From a checkpoint of a small mixture-of-experts model trained on Wikipedia.
Size: 10 layers, width 224, vocabulary 32437, 50.8M parameters.
Experts: 16 experts in each of 10 layers, 1 pick a token.
Training: a variant of Adam for the experts, 4326 steps.
Below are experts of layer 6 (counted from 0) of a mixture-of-experts language model. Rows are named router (the router's row for the expert), gate (a neuron's input weights, with its number), up (a neuron's input weights, with its number) and show model dimensions 0-223. Each number is 128 + 24 x the weight over its row's rms, rounded and kept within 0 to 255. Numbers have three digits each.
Before each expert's rows: a language model's description of what the expert responds to. This comes from a sample of Wikipedia text that the model never trained on.

# expert 11
Rare name fragments. Short word pieces inside unusual foreign names, abbreviations and non-Latin script, often in sports or result tables, such as H-ing-is, I-ry-na, zz.
router:143102131107102153145084116141153135086118082122130117152131157111114100107148136095118139152125097085117155144110156148098149117141084097140174117136125143117138125151120142140149120118120078102131067116112153140100150119137114074168167155143108137126113110123113175142098220125159147109154136141104113163100122121139127125147099111118111163127166138141170129144108111129139118144134130161131116115137127136112115137098113128162116117112122121127091104132121116133132171101138111081137092110156100107095142124203145144094126110161147084126149133099141097145153123156126145126127128125130162098140131063190129143162101151135106111088139123105153166102118125153089155103154
gate0:080082154112137144145095152147155115131155191136096122126145126140133111116152099123138126112111139133112124132160087124096133167135129107180152112142107148111162090127122149124089151092195130131113128110151183126136110117166140116090110141107145092125157151138120087110137165106147168127092113084121137120151142132135073127160112118119127136131105138167128163117134101160111091135126139171139135153100176176119128123144129134140126121092142140122104097145118146138166157143122123112134124120126146125170149068155145126115130119106141116133114146119089097149159144104083102094140129105141144136077079094104100079109134132118110123167073151084117133138136080121119116148141
up0:161147190135122142152104153104156169138125119107129116153130111166113127146148132118110121089130122109124106130148132128111179124151102100109151106133164109168137120128134084171125114102144123122129080139141152138096108154149138156128104110165116112150098135131128131167128147075122143115145154101122183149151136153081134124159093097087159171102124135126185117104135086151139138183129131148131166153130082161127123121144145199087150113101166130105105093144165199109125123157153095120108154131159134159088117116119123128104083133130117107168131121135100134132108136130105115089089120126117106121101150099134119110117109169138136116126110105145178127106141114139143120132152
gate1:142123127111131100085097161114085130105151127123115135138121155118161134106146114151129120122141116097133125154106116153105121081099112128172122103116092109138105143125094161133098123153124149175154108149131140121131130167140113150145154134115134127121096110094183080156104151125110154123108107136109133073116147140104127140074148115106155128096141157123130152119101127148137136133109134133105129129153159143086109130095121156142126114103072125105105078167111110104071148150102143132159138099144106147119094093179154097134123143129100122161152110094152119142097128123097148113147122140141136159150152101122143066119106110164142196105150138094101121098123112036120123134150
up1:095150114172110123151106172127173120131143096160137125145148108096107121085125083138097118117144115107138135134143076097095122140150129125127105140108153113106128086185125078148128086118105136160119091189098138151137162138154116165139141135113109120122105136156112147159157185128162126117123127110151156095139128106110163134150107097159116128166143108155158119112072112126150179112133157089149108099119129117124113103112102112123122160143148203073164119136156144140147130111130118110114116101101120112112110098123116116095167099127121122114112131159118128114127164119149095141152141119120120096123137107153154156149141130123089109132152169154094116164167150184128143146130
gate2:105147119140146112128163140128139103166085135142155099195154104118089151122104061118105108164121098118151090145175070085138135173125125100121091107176074146150125135152149140114113104145112098110148129122125108137140141143114119119142122116133112111126076153159135150137111126102117143100149135132152156115120138135139119115122091139104139143145175126113115113140115153147154118107142161115129113117131118117127159098191092127160145174074139131125160151140125109120148157122120160123169156165128153166100115130161186109137110129125122165144147064126138113103077156114147138139097126146140138130162099126105132128104137099103118154163112159112126159131089111109107147113164
up2:146161155178170099145134137149135133123136150109082081078100142161132125182106117121118113099142145155111159147127141174151145136116121163116105122052144084102127134113182119161137125133134142136128130115117128127125117114095138095105120105135134152113162121088135116137149142119098119151142098119103114110130079121149144119112124166138166119111092095152138159114116149080111131126117078133100156155161141095144124109116171146108114160150139145085148122121131161106123151128126149146084118123147153097132101157121150148105094121116150085099117160118131118148180105135132146145210129087157133134117176162137124120118122124168149171125150122136127145127113127113175125118172
gate3:160128146105125182133122103123057181138119092108105104099103138138155136189125147131131124108130144134124084122101143106123119107093129100134112127088116140135142166117092136119100090129134122142129138121148122093122150066108153086135156113105152085162136078137143105142141195154156135150109118110119118131094133162101142120112109088103102177120115123134132206114134153156133121089142094126136083112109113157133099126129148115152089156103151095158117148124122154122151106119125142142152057125109135117157111175124137127138090108145143137145115117130125160129147162125145140103133130111108085146096117106126098161163151126113165109128117134076140110127143115133160132148137
up3:126137132104106126145087120105134129132131146127135153122141157052095130122147133112146100138147119146160074162162186130119110145122107078101134185160153129140127124121130161115129163142145120108097122109140113133120121162111119149118118154167128120105164183129107138154138122136101164108085143107164113104138103107141079133078096158201090119128098137146130181128156144157128148146133124100148129111124116153147113144120169120103103090126105134106111142134140064166128129142121108097142124106139171162121113120123116134117149098108118129149125116117150146096159135150166164121125127105165120129154151177093141104133120128112156126172112107116084114135135087186140132105100
gate4:141100148134143082097158040109135148131135151128134103132091163113160135159098160147190106146112150116125149120175141112130170089133117080128094118103119151127187117143154164155110155115154131146137107139131125125130127127121148146143142124133116107112132129140129084149120130173133140173127133179136101100134095141096140115140166130156105119144127143107101091116132094096106110099138056139101133129122148158079102133104128138150135121139149146130123068148128097117165128130122135105111136093115144105185133153136129129146085126120103155116152150099149144123129154155041111141110122150133122147098158127117100104113134107159143158100116111112108172131146119138108109124122
up4:160111131162136114113126132142128057117091130160115083162084133102101123143129137109165168119112131130148139127143131143155113146094120140086103097117125148147121102146115115151121108117150124101125127093117119099088132123134099125140118092105123131146132108105152128147093115076123090141149102129117129074087129123129145131154156120110154159076158116076086099078138124142146136132150133122120137114114151134134182125118104179147162108141098107110099085172143170138112137143113149115094130144096094158125146160105154106133134149070175126118151153135160118132056163110110155127098137148149155144110079147100112107156119137098110107130111110132107165120112129159131104134162
gate5:120092092121109097151115117125134117087139135118137117117099179150188095114135156089143112116129115141109095137100143080121172116151160163123148118092096113147097088111120132108160097146157112114114163075101167109170117101206134144118158162141130153148119139120122126150093140143109170099077166148109111135155120167092136107150098127124156127110159147111150170147151157115091137126163128153157084114120179118103109120075147140157126108086131117106148146172130173132122130123131118109119121137145097083155151119154138161137093091132130135110130118094120115132118135131138113134143094109147129117121113112166141113099140166143105103146105125113140154107125129142167139156142
up5:070143112144166102139126128120118110111120130161141123106134150102117147129102083136077143097157173115141131118143144163102150120106085105140085095131130132100136154114121146122142091127108123184131143126127131169129140125123178151113119112129130108107158140050173107136138155149122155142106108124146139132066090141120070137135141111129119082147132125113086165115083128100106134178113183134161144130121119154100134132154104110136109157128131099143111163155117113113094096129122105138122111109112114113142111121120148140107124064115164104166117150114138117196129126099145138136140159108140115133123081104130123150098124133155107126104107132064099117108101115146134094149162